{"num_hidden_layers": 10, "hidden_size": 320, "n_experts": 64, "experts_per_token": 4, "d_expert": 64, "d_shared_expert": 0, "hidden_act": "polyrelu", "moe_layers": [1, 2, 3, 4, 5, 6, 7, 8, 9], "router_score": "softmax", "normalize_top_k": true, "routed_scale": 2.0, "balance_loss": 0.00874, "balance_bias": false, "init_std_router": 0.0212, "lr_router": 0.000372, "vocab_size": 8192, "norm": "rmsnorm", "norm_eps": 1e-06, "tie_word_embeddings": false, "optimizer": "muon_variant", "learning_rate": 0.0107, "beta1": 0.95, "batch_tokens": 65536, "max_seq_len": 1024, "train_tokens": 293700000, "max_steps": 4482, "dataset": "wikipedia_en"}
Below are experts of layer 5 (counted from 0) of a mixture-of-experts language model. Rows are named up (a neuron's input weights, with its number), down (a neuron's output weights, with its number) and show model dimensions 0-63. Each number is 200 + 40 x the weight over its row's rms, rounded and kept within 0 to 999.
Before each expert's rows: "comes before" lists some tokens at least twice as common just after its tokens as in all text; "comes after" lists some tokens at least twice as common just before its tokens as in all text. This comes from a sample of Wikipedia text that the model never trained on. Tokens count by the router's weight.

# expert 19
comes before: " |", ".", "|", "°", "-", ";"
comes after: " ", " |", "2", "3", "4", "5"
up0,176,202,218,176,204,237,227,213,163,132,173,218,216,265,230,152,265,186,216,239,215,126,225,242,255,233,159,180,205,186,88,201,172,239,192,187,238,212,188,212,270,177,200,228,182,167,226,219,221,229,232,216,170,230,253,195,158,186,114,198,209,139,253,161
down0,204,197,234,230,223,185,266,156,254,236,210,191,186,138,225,240,211,190,223,56,239,129,144,233,197,237,162,228,193,179,201,151,216,183,215,268,222,210,223,170,142,266,195,202,182,219,173,172,227,239,272,253,208,254,165,168,163,244,182,161,193,246,224,167

# expert 61
comes before: " |", ";", "O", "I", "R", "L"
comes after: " |", "|", ":", " L", " S", ";"
up0,215,201,133,169,171,121,191,188,171,103,228,216,275,204,294,244,235,312,146,181,174,165,177,240,247,186,128,148,221,179,275,122,164,177,149,111,203,216,212,190,148,232,199,247,177,147,164,181,172,267,129,223,231,233,245,127,155,219,147,203,213,200,147,124
down0,157,303,182,260,216,208,233,175,169,137,231,220,237,214,188,227,218,232,172,206,213,214,117,181,246,181,241,223,141,118,156,192,224,110,224,181,161,259,210,126,212,215,172,217,185,153,248,218,219,228,204,229,209,143,133,184,181,244,201,185,143,118,180,108

# expert 62
comes before: " |", ",", ")", ";", " (", "–"
comes after: "0", "1", "9", "8", "2", "3"
up0,175,229,241,187,159,202,153,274,91,178,190,201,195,192,239,223,195,195,201,169,233,213,153,241,219,150,196,228,193,246,213,201,222,194,173,131,221,201,216,223,221,196,226,191,191,145,227,198,212,155,207,234,130,255,213,197,203,290,196,204,206,180,286,141
down0,186,166,173,245,122,283,176,173,184,174,232,251,191,192,113,181,233,205,166,228,178,150,209,223,203,127,234,132,201,216,228,216,165,171,160,163,214,212,134,177,140,173,244,178,209,161,259,170,190,162,232,194,226,152,158,236,166,233,191,160,198,179,223,214

# expert 60
comes before: " by", " to", " in", " on", " as", " with"
comes after: " was", " is", " were", " be", " are", " been"
up0,184,173,116,261,153,198,157,189,216,218,186,194,291,226,171,148,173,196,213,145,250,207,240,173,194,157,192,194,234,234,73,155,235,244,258,203,247,201,175,151,223,196,178,246,190,190,199,192,247,244,194,196,240,179,236,233,206,205,139,167,216,259,219,136
down0,190,171,251,232,219,133,210,228,177,220,210,217,234,193,200,182,167,188,253,132,231,158,206,178,183,213,222,180,169,153,161,226,161,178,173,296,205,182,141,169,234,180,216,151,225,256,81,236,200,217,169,228,158,242,215,210,293,172,214,143,100,281,147,184

# expert 45
comes before: " ", " new", " few", " small", " f", " result"
comes after: " \"", " in", " a", " (", " as", " is"
up0,251,215,185,137,242,243,287,170,225,213,226,169,216,219,189,269,237,150,197,224,226,152,160,161,254,215,194,260,200,192,216,149,152,222,302,235,242,205,203,223,197,181,213,243,196,165,264,202,214,245,180,250,221,167,258,184,229,156,132,214,170,183,232,177
down0,194,216,197,212,190,269,195,164,274,227,155,147,175,252,188,186,120,209,175,190,228,109,261,216,200,153,180,203,163,194,257,218,241,244,157,264,235,198,239,120,217,251,223,209,227,215,223,245,170,238,195,227,182,252,209,166,194,167,121,235,179,153,202,123

# expert 16
comes before: " and", "0", " which", " but", "5", "3"
comes after: ",", "0", "8", "9", "3", "5"
up0,128,219,219,217,187,220,205,240,210,185,133,162,258,224,188,216,185,279,220,213,235,244,299,160,231,236,228,226,250,214,157,139,251,246,190,224,94,209,205,193,238,169,187,141,250,187,195,258,195,178,131,187,198,236,221,244,248,171,279,208,232,218,206,218
down0,234,248,212,198,180,224,196,210,151,129,169,267,205,190,256,235,217,193,180,175,140,145,241,237,189,259,230,232,134,109,201,162,196,170,142,210,263,228,193,264,133,225,211,129,252,279,190,119,245,178,185,114,167,153,228,203,170,198,245,200,200,201,129,266

# expert 9
comes before: " |", "0", ".", "%", "5", ")"
comes after: "0", "1", "5", "3", "2", "4"
up0,234,266,193,228,220,226,235,221,201,252,213,226,211,169,278,228,188,203,252,220,148,230,114,237,237,215,164,137,165,134,231,181,226,156,275,241,197,222,254,149,227,240,205,221,263,237,244,167,240,162,158,175,206,207,211,203,182,168,165,174,228,229,265,187
down0,239,235,295,206,189,179,216,256,182,205,157,184,199,299,216,146,262,160,228,231,136,227,170,156,129,157,157,212,198,163,209,163,179,120,247,163,201,207,230,149,150,205,77,189,149,188,229,229,216,239,214,179,298,232,258,218,229,224,197,227,206,240,122,257

# expert 21
comes before: ".", ",", " ", " |", "–", "%"
comes after: " ", "1", "0", "2", "3", "9"
up0,210,226,228,228,184,193,155,190,169,232,207,180,216,190,212,193,123,109,207,196,211,249,224,221,170,242,178,217,204,166,136,214,237,214,210,153,256,194,192,172,227,184,257,222,203,281,178,184,213,165,250,151,226,220,161,223,191,193,213,132,167,245,235,171
down0,216,105,149,258,180,252,256,231,256,185,156,229,208,210,272,160,233,147,134,221,228,222,184,158,207,257,184,211,166,166,183,164,241,159,172,177,251,272,213,132,249,186,136,172,152,191,221,215,282,199,204,159,241,87,155,198,202,272,235,232,239,208,271,252

# expert 57
comes before: "\n", "-", "|", "The", "==", "In"
comes after: " |", ".", ")", " =", "==", " =="
up0,227,174,165,164,234,181,166,199,203,203,193,185,265,283,185,282,219,180,206,151,182,166,230,150,127,175,353,202,216,218,266,225,183,156,230,180,196,222,246,210,204,232,189,306,214,185,214,236,199,151,246,166,225,201,225,126,164,173,204,182,254,261,189,211
down0,204,226,202,259,193,230,233,182,212,260,300,231,190,164,214,220,119,258,169,275,243,173,233,186,197,146,186,138,189,202,222,132,244,292,174,207,197,190,209,217,202,209,237,170,212,216,238,139,186,178,196,196,177,206,265,207,217,245,225,187,291,200,208,290

# expert 12
comes before: " ", " \"", "|", " JPL", " S", " L"
comes after: " |", "4", "%", "6", "7", "3"
up0,242,182,230,188,203,177,215,195,210,141,155,126,127,208,193,202,164,127,190,180,211,139,168,245,261,259,229,203,204,195,178,229,136,183,261,194,172,160,233,255,185,194,204,87,169,190,121,159,211,194,203,222,194,228,165,221,149,146,185,167,204,199,118,156
down0,310,211,198,243,158,146,204,179,111,218,181,150,158,201,147,202,227,130,236,189,185,181,208,165,233,196,252,78,205,248,194,193,176,158,256,200,154,157,180,187,152,277,172,173,173,214,249,153,326,221,188,229,233,200,183,188,222,163,192,221,263,143,154,231

# expert 48
comes before: "\n", " The", "0", " He", " In", " It"
comes after: ".", "\n", "2", "==", " ==", "==="
up0,190,200,154,230,245,178,163,231,296,204,222,271,183,226,221,220,193,205,183,216,194,187,233,217,203,151,185,202,152,209,202,181,172,142,115,206,244,124,197,278,223,152,181,222,276,182,155,214,252,185,223,140,188,236,204,180,178,201,202,221,227,226,140,171
down0,146,237,152,199,222,233,163,268,188,211,282,322,237,248,213,264,200,134,264,227,237,154,204,267,233,187,268,255,212,241,120,231,202,203,226,208,222,183,238,139,218,209,226,230,190,206,253,209,158,180,215,274,198,197,220,212,232,196,168,165,228,180,234,212

# expert 54
comes before: "==", "|", "\n", "The", "===", "In"
comes after: "\n", " |", "==", " ==", "===", "See"
up0,216,214,245,175,119,193,163,139,215,183,194,176,178,229,290,186,206,162,234,268,213,168,205,187,162,274,202,189,175,134,220,220,253,236,241,143,192,218,175,235,186,151,306,197,218,205,228,121,139,115,217,211,199,232,332,212,215,171,100,252,269,174,206,199
down0,232,273,237,245,172,194,201,187,223,124,144,236,152,236,234,218,234,184,240,219,223,142,199,132,151,201,206,146,231,195,162,194,158,173,246,197,185,163,232,155,152,163,234,178,195,156,153,156,212,186,146,201,247,223,221,242,193,227,175,174,244,161,179,157

# expert 44
comes before: ":", " |", " of", " by", ")", "("
comes after: "-", " |", "|", " Preceded", " Born", "Personal"
up0,240,175,238,194,256,170,202,136,149,233,213,205,202,286,156,266,191,246,235,193,219,177,202,189,156,96,151,178,206,212,163,130,159,249,252,200,172,292,145,168,166,205,154,179,187,190,223,246,191,219,150,210,201,242,188,263,196,252,111,151,219,193,197,149
down0,212,230,132,195,264,287,205,185,144,207,210,195,218,247,177,165,222,216,248,184,226,211,171,219,239,195,233,202,191,242,219,186,121,170,223,179,244,212,171,209,225,137,182,225,208,155,183,157,181,285,211,273,203,210,224,222,190,196,169,264,122,219,153,142

# expert 7
comes before: "0", "9", "1", "2", "8", "7"
comes after: "0", "9", " ", "1", "2", "–"
up0,165,170,252,181,238,113,211,234,222,204,222,216,209,192,179,186,262,108,224,215,219,174,169,168,143,200,206,122,193,180,194,190,196,186,181,170,260,213,178,262,79,181,206,231,214,180,159,132,226,194,112,131,175,230,218,173,187,203,217,250,260,152,192,153
down0,175,220,159,194,205,265,178,212,153,261,196,283,206,173,214,139,179,175,207,224,316,208,225,118,162,302,188,209,162,168,225,174,199,225,129,257,236,198,176,308,147,186,151,263,169,208,207,217,170,200,158,153,117,237,198,152,216,221,245,201,121,149,209,178

# expert 29
comes before: " ", "1", " |", "2", "3", "4"
comes after: " |", " ", " (", ";", ":", ")"
up0,231,188,226,261,168,191,213,152,250,209,203,236,216,185,246,160,204,165,169,211,197,250,183,196,299,244,256,160,164,202,186,164,225,214,184,209,213,185,230,197,333,284,207,221,167,160,212,208,199,170,206,167,181,179,150,182,157,211,246,182,194,173,254,209
down0,182,204,230,260,223,193,278,221,143,163,208,149,186,197,226,187,226,146,82,128,163,226,190,228,255,179,218,168,197,240,150,151,219,197,222,203,186,187,144,198,187,234,186,221,170,149,151,251,247,218,222,190,207,230,168,196,156,176,230,154,223,173,142,150

# expert 40
comes before: ":", "s", ")", ".", "″", "%"
comes after: "-", " (", "3", "5", " •", "4"
up0,193,204,237,269,133,194,154,197,225,212,222,258,217,168,151,237,209,229,187,140,235,147,165,295,208,236,147,198,267,191,197,193,235,216,212,193,230,197,148,184,189,251,185,187,228,179,186,209,239,240,194,294,176,190,203,203,259,233,217,161,206,219,238,176
down0,249,130,239,204,216,178,218,151,215,190,181,136,184,226,85,167,207,230,223,163,203,224,283,178,204,64,161,208,207,216,243,213,220,160,219,148,204,166,206,238,168,239,211,249,192,186,195,281,199,232,243,244,194,243,190,166,123,154,264,159,190,105,159,148

# expert 4
comes before: " ", "\n", " The", "|", " In", " He"
comes after: "\n", ")", "%", "==", " Total", " =="
up0,238,139,171,160,222,225,215,149,200,265,182,171,253,97,202,227,169,207,193,208,160,167,171,297,164,195,186,175,165,233,177,139,173,220,255,218,199,179,210,220,185,183,155,271,171,210,246,133,216,168,255,208,197,203,257,191,243,186,133,272,210,229,207,200
down0,143,201,181,180,196,219,146,132,218,142,210,195,284,171,201,175,184,172,167,294,171,226,169,242,159,254,187,203,203,242,216,243,163,193,268,201,217,178,219,173,251,219,197,229,258,245,153,169,222,123,239,237,142,235,224,158,172,202,212,207,195,166,266,196

# expert 37
comes before: " of", ".", ",", " to", " in", " and"
comes after: " the", " his", " The", "s", " their", " her"
up0,135,163,170,177,159,281,216,179,182,257,198,189,319,139,210,239,217,199,220,174,216,280,201,198,176,153,175,170,201,169,220,204,230,207,169,167,217,228,240,227,174,232,203,216,196,197,210,211,146,195,162,174,226,227,218,181,230,179,239,172,282,199,193,151
down0,187,212,193,238,150,207,145,179,211,146,183,113,173,195,138,216,285,167,213,248,186,259,221,175,237,240,281,164,200,247,200,305,227,175,245,234,159,183,187,140,187,238,196,204,233,177,229,199,148,253,159,123,218,176,181,189,215,218,222,154,153,173,172,167

# expert 15
comes before: "-", "\n", "|", "0", "2", "="
comes after: "\n", ")", "2", "==", "–", ":"
up0,265,269,228,228,177,201,196,143,179,176,139,166,268,204,241,180,220,258,208,247,167,211,210,179,148,265,176,204,265,242,185,268,269,294,147,103,229,232,176,125,201,255,285,227,185,251,185,181,265,225,186,199,240,232,220,194,269,127,142,185,187,182,219,209
down0,169,234,166,222,251,193,177,203,242,210,197,225,301,190,205,202,239,167,192,272,175,281,191,183,162,261,257,215,159,153,216,177,173,255,183,124,181,230,229,248,162,225,113,206,133,200,216,204,219,167,150,296,228,219,203,245,256,223,214,276,228,200,214,220

# expert 41
comes before: "9", "0", "2", "1", "8", "5"
comes after: " ", " (", "–", "/", " January", " /"
up0,142,184,207,236,198,245,134,244,180,199,191,202,240,187,221,166,264,238,180,160,214,288,189,225,173,158,185,204,185,191,238,160,287,202,176,255,131,223,288,248,218,192,244,263,198,268,166,243,213,247,169,161,257,135,177,305,152,261,120,224,245,185,189,193
down0,194,179,280,221,229,292,190,217,224,206,261,146,217,268,147,172,230,156,200,198,182,226,288,125,195,199,202,205,206,223,185,175,217,158,203,198,128,199,259,206,154,194,153,217,164,231,192,208,215,187,249,254,210,151,218,181,225,216,179,123,158,177,224,270

# expert 31
comes before: "0", "9", "1", "8", "7", "6"
comes after: "1", "2", " ", "0", "9", " a"
up0,259,197,250,124,167,218,182,241,192,223,214,116,201,196,161,281,171,205,175,187,180,221,233,208,234,199,168,187,213,172,272,233,246,245,263,188,208,215,148,221,255,276,148,224,132,181,222,168,155,195,138,133,212,158,243,194,172,235,203,159,168,200,232,151
down0,220,214,206,253,214,195,183,198,243,227,247,179,223,192,188,213,182,238,196,170,293,104,172,171,174,287,174,156,244,198,229,219,138,307,174,254,228,144,223,192,156,243,220,210,134,220,222,261,196,129,136,204,197,158,188,199,243,190,207,206,231,274,197,234

# expert 0
comes before: "1", "2", "==", "9", "The", "born"
comes after: "\n", ",", " |", " (", " by", "\""
up0,241,162,163,158,160,264,228,210,236,251,183,193,167,218,244,213,242,200,177,221,144,235,241,206,177,271,158,381,229,216,230,236,221,274,169,208,160,206,153,249,248,200,176,194,158,217,207,202,136,223,192,178,197,240,104,222,111,238,142,166,246,161,208,165
down0,212,164,195,247,197,222,244,164,221,256,167,227,196,255,303,187,237,253,152,202,223,172,155,197,153,257,156,300,222,201,207,243,247,237,267,191,148,171,234,264,233,182,251,134,139,185,206,301,229,177,236,251,159,155,225,225,227,230,204,210,192,171,270,124

# expert 34
comes before: " the", " a", " United", " New", " his", " University"
comes after: " in", " of", " at", " to", " from", " University"
up0,266,149,200,177,147,173,231,169,144,240,134,159,197,254,199,174,175,261,157,240,256,166,135,252,246,130,243,235,138,237,189,119,166,184,199,232,193,231,232,185,241,156,266,182,195,162,202,195,231,195,240,219,129,193,136,117,264,189,264,244,268,176,198,250
down0,196,187,195,133,255,200,128,138,265,197,289,217,138,240,184,200,202,193,199,232,292,241,251,253,195,127,222,201,206,165,168,205,271,215,118,181,223,197,171,232,241,235,182,241,161,132,211,195,222,169,143,133,148,268,180,147,180,195,195,164,165,177,197,169

# expert 1
comes before: " ", "|", " the", " a", " \"", " his"
comes after: " and", ",", " |", "\n", ")", "|"
up0,143,147,197,156,167,282,168,165,213,126,154,279,231,240,203,242,172,187,239,203,136,262,229,179,241,247,194,202,139,231,222,221,246,244,182,165,214,172,166,178,191,246,214,222,189,163,194,278,176,151,232,218,187,193,255,173,173,162,200,207,169,149,137,181
down0,97,250,159,162,252,191,168,200,153,158,159,242,235,187,219,240,204,170,172,222,177,242,175,256,248,115,149,182,162,165,174,176,173,257,265,240,116,212,189,125,257,219,224,149,173,247,183,159,181,234,195,193,187,223,93,290,140,122,176,183,209,139,238,232

# expert 14
comes before: " ", " The", " \"", " L", " A", " B"
comes after: "\n", ")", "\"", " —", " MF", " by"
up0,179,123,224,250,125,250,106,166,223,230,229,209,211,180,124,249,182,186,161,192,166,169,170,155,144,290,202,246,205,190,223,240,215,216,160,164,198,178,177,202,210,163,246,245,245,181,126,194,178,222,212,167,203,180,154,212,203,136,136,173,262,209,204,228
down0,238,221,222,224,237,115,214,249,159,213,143,215,223,231,198,175,238,111,164,206,173,256,216,144,193,232,289,201,173,142,212,165,208,227,168,149,187,231,253,255,202,232,236,185,213,155,197,253,253,222,147,124,208,171,148,232,224,292,258,233,153,188,260,145

# expert 6
comes before: "1", "2", "3", "4", "5", "6"
comes after: " |", "|", " in", ",", ":", " /"
up0,217,264,199,267,270,187,266,195,175,195,155,237,192,216,291,143,237,188,221,189,211,181,177,178,158,170,192,202,204,188,247,138,153,214,227,254,186,220,231,150,171,267,173,249,223,239,194,195,185,154,182,156,272,180,212,240,194,224,257,222,149,252,144,233
down0,231,179,210,175,144,198,188,161,151,289,147,134,204,273,238,212,163,242,199,246,298,181,184,254,168,240,211,263,205,247,279,194,182,262,188,155,249,199,178,176,195,191,195,176,197,201,219,265,197,202,237,226,178,227,202,168,219,235,175,137,271,162,171,252